{"n_layer": 20, "d_model": 128, "n_experts": 128, "experts_per_token": 3, "d_expert": 64, "d_shared_expert": 64, "activation": "swiglu", "moe_layers": [0, 1, 2, 3, 4, 5, 6, 7, 8, 9, 10, 11, 12, 13, 14, 15, 16, 17, 18, 19], "router_score": "softmax", "normalize_top_k": false, "routed_scale": 15.3, "balance_loss": 0.00261, "balance_bias": false, "router_z_loss": 0.0001, "init_std_router": 0.0177, "lr_router": 0.000796, "n_head": 3, "n_kv_head": 1, "head_dim": 64, "vocab_size": 8192, "norm": "rmsnorm", "norm_place": "pre", "norm_eps": 1e-05, "positions": "rope", "rope_base": 2700.0, "rope_fraction": 1.0, "qk_norm": false, "attn_scale": 0.125, "tie_embeddings": true, "parallel_block": false, "init": "normal", "init_std_qkv": 0.0634, "init_std_o": 0.0, "init_std_up": 0.0634, "init_std_down": 0.0, "optimizer": "ademamix", "lr": 0.000432, "lr_mult_up": 0.743, "beta1": 0.9, "lr_head": 0.0141, "warmup_steps": 513, "schedule": "wsd", "decay_fraction": 0.687, "decay_shape": "linear", "final_lr_fraction": 0.0, "batch_tokens": [32768, 65536, 98304], "seq_len": 1024, "doc_mask": true, "train_tokens": 640600000, "steps": 9909, "dataset": "wikipedia_en"}
Below are experts of layer 10 (counted from 0) of a mixture-of-experts language model. Rows are named router (the router's row for the expert), down (a neuron's output weights, with its number) and show model dimensions 0-127. Each number is 128 + 24 x the weight over its row's rms, rounded and kept within 0 to 255. Numbers have three digits each.
After each expert's rows: "comes before" lists some tokens at least twice as common just after its tokens as in all text. This comes from a sample of Wikipedia text that the model never trained on. Tokens count by the router's weight.

# expert 55
router:161134126158113081094152156106091140153105106145147088107143145103103150154081140125145097121147090087143136110107099172123127135111101111111085075091093140105140144124134100122106072108093150126119085137085157132127100153124148138136111165121103162128090132150129142172129158143149137132100111130116149098121145130095108121180151144120165152160107144106147137135128110128123120106115
down0:061147107107141122113119146140163126150152133138078136142150157159113128130150112133114107130112114130099151155144112127142140146138163139128127111140095104130154109115129138161073137130078096135154165092158127118066162170122143159119135129161097157123124124113158128177160098139152161131079100165117135099128132130167124079121133126135130130098133189110112162136148138154141136094142
down1:106156161145093137119122111150156143152096126153148090136083119121129100120163122144147156121100102151123117107139124132088088161113140101146160125144158082098098158131124128119118130161119119110157105158141088175162111140117112131150138110100100115127135104141132132138103108101131116138173121140063119105113149141123109126111195147163140124155138162130114144130070113135149122054140
comes before: " ", " was", " of", " is", " Act", " \""

# expert 75
router:135149144132120107079176159108099145134069101104148103105133111109139156163087130163163102090134107106163110108091109138129117144135103111120088090111116134105154146126120098117119115104097131109110103125108134161148105150118164151126105148091088159105114089163099117146110168169148139100126131090095158093107144116099108134134132166155151120142135175095142150131127108130125138107141
down0:109129105100097148086148162116148141117128165166086068164079150141143127174151182167132150085125119163130115137120097103138156128103130181149157165140127140133108147130110120145148126123138122180131106085175152151113140116121123140097108137150111123106166130129125146123134133127167098165093136181144107107118128101113107142129150113147134135119132127171162147135093143158127117121131
down1:122111111100125097101140114135164139067134145139093114144110181144121050144142140128141093111118176147141156089114129137132138157111115128159126144147140118134126084100137127146135139126118142085089172097149157111121148130142122106129137134143153080118114107089115117149117108108146136112140120106109124149147085158125129173148084140115127147170096086135137143105134118156062092138112
comes before: "′", " |", ".", "″", "7", ","

# expert 31
router:177146145131109137115152147100111174148092103144122089125135160095111165142116143144132114081115124129182131126105110140094081157124140120153091095125117128105139149153118102103104139116110150110111118133088106170121129163114170159121104130097072169118124099160105133133108147176162153073139131110120175102133143117107113133152152139112129136130126145100175144137153127120133123089101
down0:135066117151165163102084122133151143126142158106098141155145131097127118113156119167125116129141123094082114137139127110139160113115153115153135139134124127121141138111129147192169152113120100126089140129087152133087145156162112141169121126151152160160134097148115134135114105094156163127167114148082116142126128134093157099158138137152134128122090100177120146138133141162102190161133
down1:109124121150131172133121102095146120116085141150186123146126121145124107106151112099168093113147128163108148141155124114112153098143125150130097110109096085144134111128154141110157125159127118134117155145154168151115161136116137151105146182152122162109146131121113179107111111071136161146105123121097130142131152082121132132118083124101075138130124151178138125105106097117058110111109
comes before: "0", " |", ".", "–", "5", " m"

# expert 22
router:163143153143092112128150145115095130144116097126145122086139151103098185146087109129156075120161084133137139118118071123086114134149116136150099108098091138076151136151159103132100101140135145150095108129086139154129103152098126145135107169094099158138129097157126127149128159168123113113129119111132141118133162129110104105138154168127164151145087149109138168135121128126141146096095
down0:100121122142133087167127155117112151103140120083133137136151153112106102112134103119121094110123116128150159127165118101152152121134095123134157145184133102162136130152122168131143119103117104117164157108181102150116104102164116151161167112133169115170077117117144134116151159132138126072140128164153120154128120178130130122129122125095188144131110091191132145129118137124136160163128
down1:074142156134106115123145106121072089149114104124129177156127136112102143121099120090116162117133115113134159100140130106135123127124122109135127095117118130190153119119155127158127163116105162098117090169122131086144121128149125133123120085114105125164136175125130160141145145114157091087106143136152113164167115083106104152135128124131127094074103092142172082118111162129114141109104
comes before: "s", " of", ",", ".", " in", " was"

# expert 13
router:151150132159113134109134160131088132152095110140134109103159127106086171132123139142154126122141124092132119102073142156112113133162134096107115127083079090121149154125118088100104131128104157146097119134083149155134094160113142147135088172113122165162092096158100122172113151137138151103106095077141146104093152122127118118152133175144141147135116153083124137162117117125125126120098
down0:091123106139144107104120141141172115113114120170152178112135134113143113107127140150160165149154142119145160099144170108108101121153135115159150185131148178129144131097075147137124105113128110124157128107133127207120131123110132130103098131128144142078132157122141113159151078142067126145103121124112110147103144111125093104093122143100113154138159124108137141183123139109130096108158
down1:100153123126120144134109100113161083095118136120115157137114129128144112124140137175137089115103136092128109144139116158124145182159102089148133111172077094118118155123114093124140145120134091087087147113116088105134157121164141175118119108148119123151113126129100153156118122116144124172159158149149114163154144167142144158162099090113137116159120119126063113106149097133115175113126
comes before: " in", " by", " to", " a", " the", " on"

# expert 5
router:168164150130116122111140137099124149144082088097135120108122155120125139169090121125145112106174067113138097101089122178141112126138115115147104128112085104113164199133137097087100134098131173136102080123104128132130125154145129168120107151107096135124112120181109134175102135132121143127120127115103138122127132100111125130132149143112145174156105142083155114151169108115127132121121
down0:104089134175106103101133143121129175145143136105118137142096131089159131094138135104111098153125153110128138177127143120116117123103090155117138129126140144113151100095130147150151087099085112130146122166135123168131104113092158163108121162131121101115108165059124105085140162133168116089121133138147110138094150131122127125120143170161134113105159149148092130120109094102138155114187
down1:116120115112139136159084108123086162159100136151123135161115117078124146130142143112147088111150104118092130097168140216123121150146090154107119095154099164079119124115118142144102157124154111112108090128117138085170150142122141142114166145077137118098152138111132170109130107125167144105129097106100124157135124152121147142133114105117117133131144117106139163163124108155143097165139
comes before: "-", "\n", "|", " Label", "=", ":"

# expert 74
router:153168141158105122093155164137097128133087105147143102130157130088090171123127133133134124121137118100145111149066129140103126145139130107106126092081086122098127167127110113113104135111103149151095134127087165138140104170102129156138121183133101181152095112158092128152134160136137133081121089115112145098113151119122115128143143163121132144136107164070138145164116116125127133104129
down0:127139128125086135117152119139092114186155139130133091083121178160144136124165096138112096098176161148134138135165108104117167115124151128127140135096138137095090141119147135126132105128118142123115076119104135173160155146153157109107117135128133149111118136178154162136162132153113145109132109144065130104138082097105084112113155144153141135101105146109153097164077128136106117128126
down1:102144151151125132103107142136116120082130144113110120069129129156175120112159162173154180175115126074148148138113176143171147134135130095105170129139132111150149099111136105124137126107144126100095143134120114129110114070132116130143093134149130108131163114113141136134120145121102137085098091129117119152134152152147145154169081161110125107108096076111104131147165100129145152101120
comes before: " by", " in", " to", " the", " on", " a"

# expert 38
router:172159155171098114094146158128098146144100080110152119109130145095094158167091139134148101122131118111159120129091109164113106122121129109140108113111109118086170166148118111133118114105110162126104095138089129150124109152125142156144114124123092149118128109169107128139115155164112143103112115117108174094117166108101089112186161180135136132152122157108147145146126129168156136110109
down0:104140161088161117137112123143102089073155156117121134106129112168127126110118175142157154144111149147085136118160133152144167172108123102112148143156150140111129154142078123154128125116142125169116130177166146125071130116114105152103148122136108070094121096111144091088119114114115105159164145117137122103095146144163146151127098114117095118106143138102124148113110143153100111118168
down1:161124171140110133098116152112126169087105143118174135079112130144159126121142135106163136113152114154124147138107113106118139160115149119120139195182193100205128102148141157134130140110121106119085130150128136129113124122140148109112106158161108142161109119090176142109173098110102133139133129122089117138121116130133132121139113139101116129082123147133147121171132176114092133141131
comes before: "0", "–", "2", " |", "1", "3"

# expert 6
router:152152136158113146129145149122130162147072113146156101113149143104108161151094142115159082115149086119171096115119113176117126089137115107132086126105101129112134172139158088139112088100121172114117081151092129147135110156137125142106129146098088130138097119128125145150119145154143128091106128088111142089127154116065103101148139139106132145149135158095164123155141125144138132093106
down0:086136158135111132153135136159096134132135114137125140129132107121155155134094150083111118131119108148113085131133136097119069127124138111095162100128150140111117139112094064144149181088123131154081152161169130143125086133124090125120145116132156151108115130088124133103094136133148132165176142100128113139167194072114156139138081113124143125146133129146133087129097121124138132156140
down1:090119124105111137115109108131118162155100137095132121116101127110116137109133119097124106112142135101102136123113078155123146112118108106161161106121162119115157157112204085129098146124102122140145149117107148136148137126162103159135146121125074120157107148161160144172144115123163166113070099110114119079154136143082129156132163161115081132148105116176152140134140139136154097107146
comes before: "\n", "born", "The", "1", " is", "-"

# expert 88
router:152136134169101120104142157125099144143097103123167090127174150114110166118102097147124128122149111099151120137086109135108126140109138142144101097102103096108140143170126062126123110100113150125100121136082126162145121158097157125149091170101127169125138113199115134128112170171132120106105122113108165104117154113114098112152146147139132143139127153129155146161122092158126108130087
down0:109134142140085156143158128075111139103117111132161099134105130140126132104128128088142153131126102122111138130107114180173138125127090119100159100083096082128157153151096142151099090119132128138139156114111109122154119084140139100165158149109074134097155152108163100118121143116100124104100150175119090142144171129130138101136121098133139133129107130113110120075120125132174157173096
down1:127104131136155097107137122126142126104118098126128129115144136167136161159136153132135102138188106092092173137099139086124103160137143128099131094088150146164132124099098096134125104130083079139105133115098052121112119154135130139096108107137132134147114126146120123092086095125133159133154096103183122113157137147115176138099126156146115165140174114126087115120131128124158145151115
comes before: " to", "s", " that", " of", " with", " in"

# expert 21
router:161126145182116109112185122106112130161112105114119112124131152117112149129084135141167114105122057127144123129107102161101117147127130127118115079095091103113146153150104112102103099095127163138105108130101135165133111172119133148124127158115091170122087098147127115140108153167161133124113125129120180122108129101075140114146172155134153146177096136102159146136143115123140120108112
down0:128109193120109128109141162129103127096133130141132110135089156119152116128145162094106141140136156099117136147153133137113111096123105110156110111121091148103083141081180111154088099143120135093132124101135136156122128169165126142109153086122105086097130091180105138122129130140136134125143118075097112106172150100123111127134107141091172130075114110098087142140139138115142136169126
down1:114169178132118114159082154167120078107142115130143130149185127131152130118094095119161165123148161128094131155137101127105129082136135183138120081117154092129116109098138110154107129147128118105114145113151131091180154126085125131096132147141096150134140167107162114134164131117093141138080120110138118102142165180114127145134098129113122088124119086136133147096116132129139132123107
comes before: "2", "1", "3", "4", "6", "con"

# expert 89
router:149145132142101104087165125142109144145094103113152090108147155095091153148101120155131101078122122097137123123103096176120077145109118127118107130078104121090169148130119109121103111124118164124122095113098131152128118130105163175129113148121127158139117118147109148157096164149132145115137123121096179125132137099097113128128166152121131120165092183111170171142139095102158145121127
down0:174138142139141117140118127165133218138144112122125119117102100135106111137108070097136134159135084143148155113106098084123123128104130134122168172120124157132137119120176165164139096157109121133088149142129177130144123147094120158127140150109121126156097121134170117107116106147138144118144143108147082098150178155125118185144120123110146122162115106142118141105166110127137099150144
down1:151118118102143127162147167184100150128144116084116136151116163169131097122125172172111174114138160090161111138078121104135159172127160160126130143097094117092126134164140107174137144147123119127131161105116122154139142132131131152146097138155171113137133147114132145079107135166152112142148128174122140145160101131144155129126102147124085099167116129119120144083107111160114133115153
comes before: "|", "4", "3", "5", "2", "6"

# expert 82
router:159151133167119133093146138092110130165082116142148110098137172105120170160116168134107100092138097092125114151122096153100113154128122133127109104110097117116134139121147063099080123119116122118108102153082114135129113146106146160111077172132121176110084119175121137167097141172149126082141112140084132113119131095131115138151153137119141108143137121118132157121153132128130140115097
down0:162124148118136138141105038132115116085129120128108149155116140158135114131118117061176129127130143120095100126091134129168120157094121128118133174127170116135096138158106160191134122147114135112112128164130144126122161098140169105116141114107153092149089129106139133146137141134084147165109079106134115144147151081128109145113120158162129136139116137133162125132105109159150094119128
down1:097160133198096099135136122127144153158138136169131154121166168121131112167129135142121170157158148141087160133139176133132144118054116100141126127170143171126164138149155135130105129155149150129160081127104130148099119143094124124150099165122133132146118121134096124115084121138161116117136193089142132084161147147147135123135151140123143116130141125108126135089131138132101126167139
comes before: "s", "ing", "er", "ed", "y", "us"

# expert 3
router:166148114137092087103159137127095166164059093112111093108133156118113162158105121101144099120150111145157104091067106163137109152137134097112066091109090103092152153117141117103124116130094151125091117159088142135150123142127147115140125146121101123150098094151110159140103147130110133109133110140131141118153160121100108143158136157111135140157130147120149149112152117126138133116085
down0:123114111148102111160145122134140144121133136165066128139117127167143118134131113081128129133118125165133127121147144105112160139120115165098087106139126134181102079146135181137125110129087160128122184136156152133168154127141142148123089100137102085113133100143139133149133096098147137142172141141139123181123117121124128138136140072093149070129146127164100101178151160123102129127129
down1:128107094123156134135137107099120120136141109077135130177148150145168131167096192143093141090138133162155148117110082118172135168132112143105137119168151183121140150132123105128155140147112087138101107123129122145129135117112136179106126138157106126109130105146125114166119112135122115094109131132099137113086117150171100128134115166116111084111111109110116130057137126187132106136139
comes before: " ", ":", "S", " (", " Died", " January"